config.yaml
hidden_size: 160
experts_per_token: 2
routed_scale: 1.0
balance_bias: true
init_std_router: 0.0133
norm: "rmsnorm"
norm_place: "pre"
positions: "learned+rope"
rope_fraction: 0.75
init_std_o: 0.00884
warmup_steps: 58
schedule: "wsd"
Below are experts of layer 7 (counted from 0) of a mixture-of-experts language model. Rows are named router (the router's row for the expert), gate (a neuron's input weights, with its number), up (a neuron's input weights, with its number) and show model dimensions 40-79. Each number is 500 + 40 x the weight over its row's rms, rounded and kept within 0 to 999. Numbers have three digits each.
After each expert's rows: a language model's description of what the expert responds to; "mostly gets" lists some tokens that are sent to it at least half of the time. This comes from a sample of Wikipedia text that the model never trained on.

# expert 56
router:520537506556502533399534535511520493484550486418433461558475458558458513428413580503505532528549547474453515494541545544
gate0:516524476555478446425472508453544542499598491430604509548430398482553498433498559453488526447482471477484500489476490553
up0:421478469528515498475499441487476527520563474522457566444462511503544493545527536439533534506472489491431572511456528536
gate1:530524513461461595483454501533536537520512456488457507534510501584499430529502567570569435538550518432564430545495457518
up1:451527484544489523526454524495470523465464468537521489430453455575460493547461542458514554542584492494465466550479452509
gate2:510513508555525450526541567466518526489518507418493479468473473484486468502516485574514532473486522471427455437517413503
up2:553440450497435507497505515518504531502492510559490512463472518463448525506449530528412459484524533505597532547506576515
gate3:547494494556503511517508455502559452518491527553500445512417429537495589447442552545526493476520490453517457453448438482
up3:492434485463430441506562483490540505503458481485535543553443490450498414540483535476509465508485470481550487564523487464
gate4:542495482590443469511504516448521448483482530436504495411516464520488543444474419486533529556569471450507519559516531523
up4:503555506536478509579531556528490527486535470512479529524515501443484518432481433503458463518481513520425534538464557481
gate5:532478528479554434487490526505507502502552551440450479440468384475493512451522541482439526560537461408476540483466414509
up5:447516503519457571538520475525521502460471478502468499561505585551503503530436395463530489481450516553564458500507617465
gate6:567517423560555495444526466586460497563498491432504483492510521516481467520438534531515499482521479492582485509524460528
up6:522529569522472540539431423526497487524398519552569499597430509510548474436575474472524490501473517553436615578530546498
It responds to: Short syllables inside common words, such as ro in carrot and thyroid, he in spaghetti, plus prefixes like hydro and micro.
mostly gets: " ro", "he", " che", " micro", "ro", " le"

# expert 37
router:484525486561414493492545512509517486527535486482491430528522515511471475423472472537591550492508583482457493514480504569
gate0:505520501509497543490475459530532525515552478493482513494480496494550478471452474563473569521499519517569480506490503504
up0:477563487496459587507513444533565477493532493447494486517445559546495432455515472508474588519473503511490521548498481525
gate1:547488514488474405472536494485496521501564433397476423476466512472464500491473414522528484565544516513529554507530495481
up1:546466478564471478465563435476486494495498537450486420508477562493539514406411484437504473501478486461455446445600568454
gate2:507451488490516492517508463497494522518504576500476477463426492548470492436454446508524567544474499517449567605438534524
up2:476432544517489541507518489474552452554477471514489518503581491445492527527541529452555419473497516516508527480535503574
gate3:517458501541441523506558398544528474475465552386517494450512423398526546497529523522523517481476536490498581544451497499
up3:562554500520460480500501486549489488564454494406490516519512414458547543482532515510516512557515543494500456488488522500
gate4:494529475568439519432499490501465486489532499514467482547559511552482542521519493470549515533425476498424528561492485485
up4:455484460548563497413554474455591511460513604479457450528576467438500523507497487539443498448454544518532522454464460437
gate5:522451497507602478476508517456610491575544505521536475459513568542572516536435526495580537431568516515568467584445535498
up5:485498538479504499532483550471587475530576539501478455449467585577513470529464488534529543505567530496497489539460517521
gate6:547553501508492532459552551441430547504524483476422472524535454532462379481501428529539522505471452431481461549458541485
up6:557449540445494478473486504560499451499510455542551530508467521523555553526453556527544516491476461551550520477507363444
It responds to: Adverbs and quantifiers after is, was or has, such as not, more, less, much, well, many, only, as in "more widely used".
mostly gets: " not", " well", " most", " more", " many", " some"

# expert 31
router:537541526542525451484513555475524461486521475477472454513516498477461500416510516580530455465523524467466510448566552486
gate0:522531397513428481519476500405541477537523491455419484567525535512449539501517454443465502483482517462410459502532474504
up0:495466476525518518526468489472521501535500466478524490495556503485418523517502444502451494505486548523445498543436420505
gate1:495590446542596539481485523516503533413568429566518479524551480483495506524593533540461454467443498520443439490569474483
up1:491505454513487510461441452472505431488510425525434580442509506553508483465502394546542497409454412458500462553505483465
gate2:516505486479496482372471566481519461475478508509568557554468477529491524492421492552507458506434444452542531510562526476
up2:555528476461521509516513455509490479479503422485567566559480520522455520491450460477470445409506520499525488467432533513
gate3:449395513512471477451477542519493476531594516521512445534467480476536491459541507511571463479542443485438555488532535514
up3:459495508484494570432468451499494463532434487472490589521547449489490553574516493422431523501498487459600520597519493532
gate4:493539487457541499492455514538526526462519502482561472487518465510473520433543546521492478509559439563523491512501497534
up4:468468530489528505455467493554452528514510476435572484518562511518476508484513552570558488534472488493518513487511438508
gate5:525530540441556406483529541520519530523551519483475511495574481512408544467459432508485519433493454441485505510456522514
up5:522523529603435485490450518470509504456522479515476443573527522426564447509527441561527469499482500530534539438379564477
gate6:500571450509549493501558484488489530580523502469557484510476496538568427497509543532522487526461539516572497562475495457
up6:462490500485459493511550441526559473537517474504531507453511524473455552526501421517515566489479534514557522510435573513
It responds to: Opening pieces of place names, surnames and taxon names, such as Cent in Century City, elf in Belfast, Cl in St. Cloud, McC.
mostly gets: " McC", " Gl", " Mill", " Fort", " Cent", " Cl"

# expert 16
router:516568523515504534466522546478512426478517490497470506569466497477436495463504512538523485462521565500430547513520532563
gate0:523556441514511457441518543575557435499511493535522509520498470543445456478521505473402526501515542509492445489527539519
up0:518513418467517564470506514556509501473493484510522535432444513582476503437564558527510572553519457495465503453470481636
gate1:496498537487574518450562480514547446492530464570453501564550454495475551496513502510506464482527454538429508491443553539
up1:486511453513490478438519565492512425455571499496484523502535450460492495535465474532516500493511499573515527506505462525
gate2:423519469529524432502460523477492510468530506523484506506467427423546502522491507449440487555506490562422539482511485502
up2:486500515512413410502509460524538444526533519453541466481542453489477473546523506563396543496461494519501479495415466542
gate3:485428516570530441462461533468511419507528507409513592491549521429436514453517502520496457524531529552453529518412433543
up3:513522463443505478467554497437499506518489495562489419464397506511510519575479459500500457517501446533536498511488500505
gate4:441543453430566569522573464511435501501530482426528489501473475471505534440390497515484477521471516499441509487541498563
up4:480476514392531482572526483489483532479541502458460505534481526535500567459547461450497490488508510516511445538512430570
gate5:550524513589506420487511422445508431623482505450545515470461488519529491488499525526467480451495573466511494486460514534
up5:558570540477468524543556505553517526457417418564479499533443481525534469444459528517530517566492412493499416491476465521
gate6:487478499480480444460515486528470512442517519454516481526456554496384461446554534478508440550536515464503502532409444549
up6:468498447497530500506480540522552456491453473526534492472495483467620527573416527570479496465439545541445512430507506450
It responds to: Greek or Latin stems and inner pieces of technical, biological and chemical words, such as techn, onom in taxonomic, och in mitochondrion.
mostly gets: " techn", "onom", " phys", " ant", " ge", " mechan"

# expert 48
router:564476508553516471448508550487520442508484500472462456470498507458468517461516520540502440477503493507498576503544543527
gate0:491512515523469481420467502575519444468480509489464490475452507464476492472545487576531441576509428527557533458554455503
up0:486432531501408467527528506452597500484546481478516506540525460475512479602431523524452435475490508490446542429457531613
gate1:495438585531510469523513576493517432495525462500555473466518442470541530571498439450441410503514460446452511548507488501
up1:488512479462444518475501504513492570593476456556527502493455489506469460479494555543576572498488574511487446503483420459
gate2:525525431457488476488389497518525513508546553523548478466483468487498467535491532526461508538503443545506543491449545514
up2:402498588465539588557570525476519513449506512480499446526584480485469493462483479484538484468536475473510467487539487479
gate3:494547468496494550524571481502438509489512561492455456466574553486486491502473449481447459455529525453529503463549480527
up3:595480494492498496495567527485471474564511463543525459428514584439479532499452486519515453550584491541460465455479499524
gate4:566502572509432439520504429551498498529476460502472490420543498557603507485547505520512462568549545453530508494481478521
up4:471602536495442518544488458528509512501542524555529478490530430450563486578506521425528514450485525559487440452530461486
gate5:564556544530479584519510513532521461532478455501473496478517468500543517506472567507429449559471445448477539503573443535
up5:553471489557486525491536553528448497551507495477506525500512517433458440495505527528483460534481429496537557495573488466
gate6:582457477473428551447492582495548538485512462564477524415481538505531524508497534451481510469424522525493521524466465546
up6:541508444525487534491532525510470525508497530508470464447546536445552465434478533499457561465504454523483577511479483550
It responds to: Word-initial pieces of Latin-derived words like comp, exp, rep, res, comm, often in headings: Computing, Command, commemorates, medals.
mostly gets: " exp", " rep", " res", " Comp", " ag", " comp"

# expert 10
router:546439529534528461448481480493524448507522420483487391492492480587458528426454449522524567466517496487364513471486558581
gate0:572417539544530429557504538405571548520489462502460544481507491556479444440530464511529579473510507511493524411501412509
up0:534456532548541435549555495451511483492518510515537501558478454520475473432456494520546483441491531485500517441522474431
gate1:528540470500482514490392434453496472487552566431479491599516506498444429556524464623445502499568575528492483480452426488
up1:511466450542543490474429443443562457500540494440538459491505572519432497585597443574540477465511505537490489515472499517
gate2:491547500533550518519471487436392484508485499470605498585534476495475439519432476460512480504482471505444541449469467538
up2:435567496511523503483491473489450499447536565525522511512483443470519479514529475456542533554556461440484425445489463550
gate3:501528489505489538436425485479562545519499512579509430513543473512554445471523539457531525536528507528513517570570463472
up3:486484538548536562530570468541491453529535473536471520462514455489481534492554454458540467544447505555460501552427540432
gate4:436460482535512492542436458507520469505485515442524491447487448445483497472525483474464532469440493427535493497486531518
up4:477522618520567503524616531505489541461464517517496467529546476580523520469485522567575510524529471620455490571474529508
gate5:535483484457420541474454440490505471441479447535494466456530541526509492450540514498454505427403533565551521541478559509
up5:485433500494507467563508537560492529503500581537534472527501440595402491495479559497531556500492509491417554464515484538
gate6:526511478495498551494475488547543551522446508544533467523503521510558436430499444504475549486532474506422490527475505466
up6:503521583455512498522493489588541465552562496553493529561463463498536482466490513373536545479510534515476527520494514504
It responds to: Forms of be, have and modals after a subject pronoun or noun, as in "It was built", "is also", "has not been".
mostly gets: " were", " was", " is", " are", " has", " been"

# expert 57
router:516536557518478461459431529514566446456554498453407499565467534537503543476433569563546509489561506493432487473506511537
gate0:506485528537536459518536510557466445436529510484494536499442429563473455516548492534498521500560493554529493558532478476
up0:535447507474502426504495476477506516440476482488468448497508462539467473448486569530527490460585479506533512474536499446
gate1:518565517502467508471415530546501509482530576503586455492521542521510568572447540547519472476435510482455458495437511558
up1:515540513541555496488532489503507476434457476513544520488553422474412397534478489457459533452447483474524551537540496465
gate2:516491491444466448506453522455510490507468527411506536410498504495514531472545509509477540510483436528456513486486510511
up2:529463487478517472498430525478469508502532449408528482490415555560535465469500529507619436512489521533572475482520503514
gate3:475550549489475513476497486437504492532574501517471471488451477462547475489480512454563542534577466479493577509540540458
up3:516479444473530477492441487481475466428614468477493541432510466469516567417505544493555515505615457530517577526529449503
gate4:526498468520498464481440462587520575554512393471487501518485484494560518493468480556566476639606547483433524503520514502
up4:498517547567507417482477550461444492479458597518471446477478524500454493486540479489513487482425448522534453443502434504
gate5:566435495443541510513512507583470559474496489530472506497499490574481502497506577492452484471577543547517451420438568487
up5:575424508497484515535561434512573525492428527540516489527493495495463489504483483538476578596507543525458475510499528465
gate6:545522622439494534510463447497493507447557497437485524479538508522453460442502548530453541534472510532552505491469535512
up6:531473542521476534492538420521573434545545542541546469473520580560434543466535534515466467568621514513491501545517447501
It responds to: Opening syllables of proper names and rare words, often containing r, such as Kar(uma), Mer(ín), Tra(cer), Par, Bur(ial).
mostly gets: " Mar", " ra", " Par", " Tr", " Har", " Ar"

# expert 23
router:543491539528456483446518550532510483496586501387404499518446494474483569488442509540503557479512525412422467467529550559
gate0:511518508520545500431494482490562499487522515384450536462479494472495477542515570511497508506591489491570473485558529533
up0:477521507442512510505530551532482468533566555484509546479526434499443524504481510470585484539544529475441514533449526526
gate1:505485511431459499496564546519499509457523445506370507514518541464523555453540553502437522421473527497503495532539510529
up1:544482516461504549519530564522496442485512511447449545528511467478408552444535529497514450409531535488547492497507515462
gate2:503521521511526444476470487523498528511509432400432580414512537469491500570547540472519546454425474500525475559511517544
up2:524422433461445481495494446540501505496511514529460460572551547492476509537568486504563513463558486440460457467470490556
gate3:505492498533484480479459584532530520492558492472446478515527478503541501505452511469477454435497565477540499491506477540
up3:509457486526418472532419505552468442477490474445548605519517508477519499548508492534487482447500492527491526444473434486
gate4:488479526567389489543552548503494527464474466486442493520500477516498541473466469579448563472534562461459479494486446485
up4:468488490469519508560500523444503499434496417470506514547447465592530521488530527469423453526506472482450533462500564480
gate5:571494456471525470490471497489536446528478511499452478501512492443500544412532451546469507572454484445516509433553505494
up5:393484573521468535467482504467487480452505481469441539479464522550514446519461418508497495466503536477463539540525508548
gate6:525491516515412525461483467547548509545506509490501510563591487546493541505522498556521466484539494506460495485476500503
up6:544517471528471474473499583401549462511552530534476448496528466477534562448582533494539475475437380526559426459498457481
It responds to: Opening capital letter or prefix of a word, often after heading marks or quotes: E(ducation), E(urope), U(-20), I(CTC), inter, pre, con, re.
mostly gets: " E", " inter", " pre", " U", " con", " re"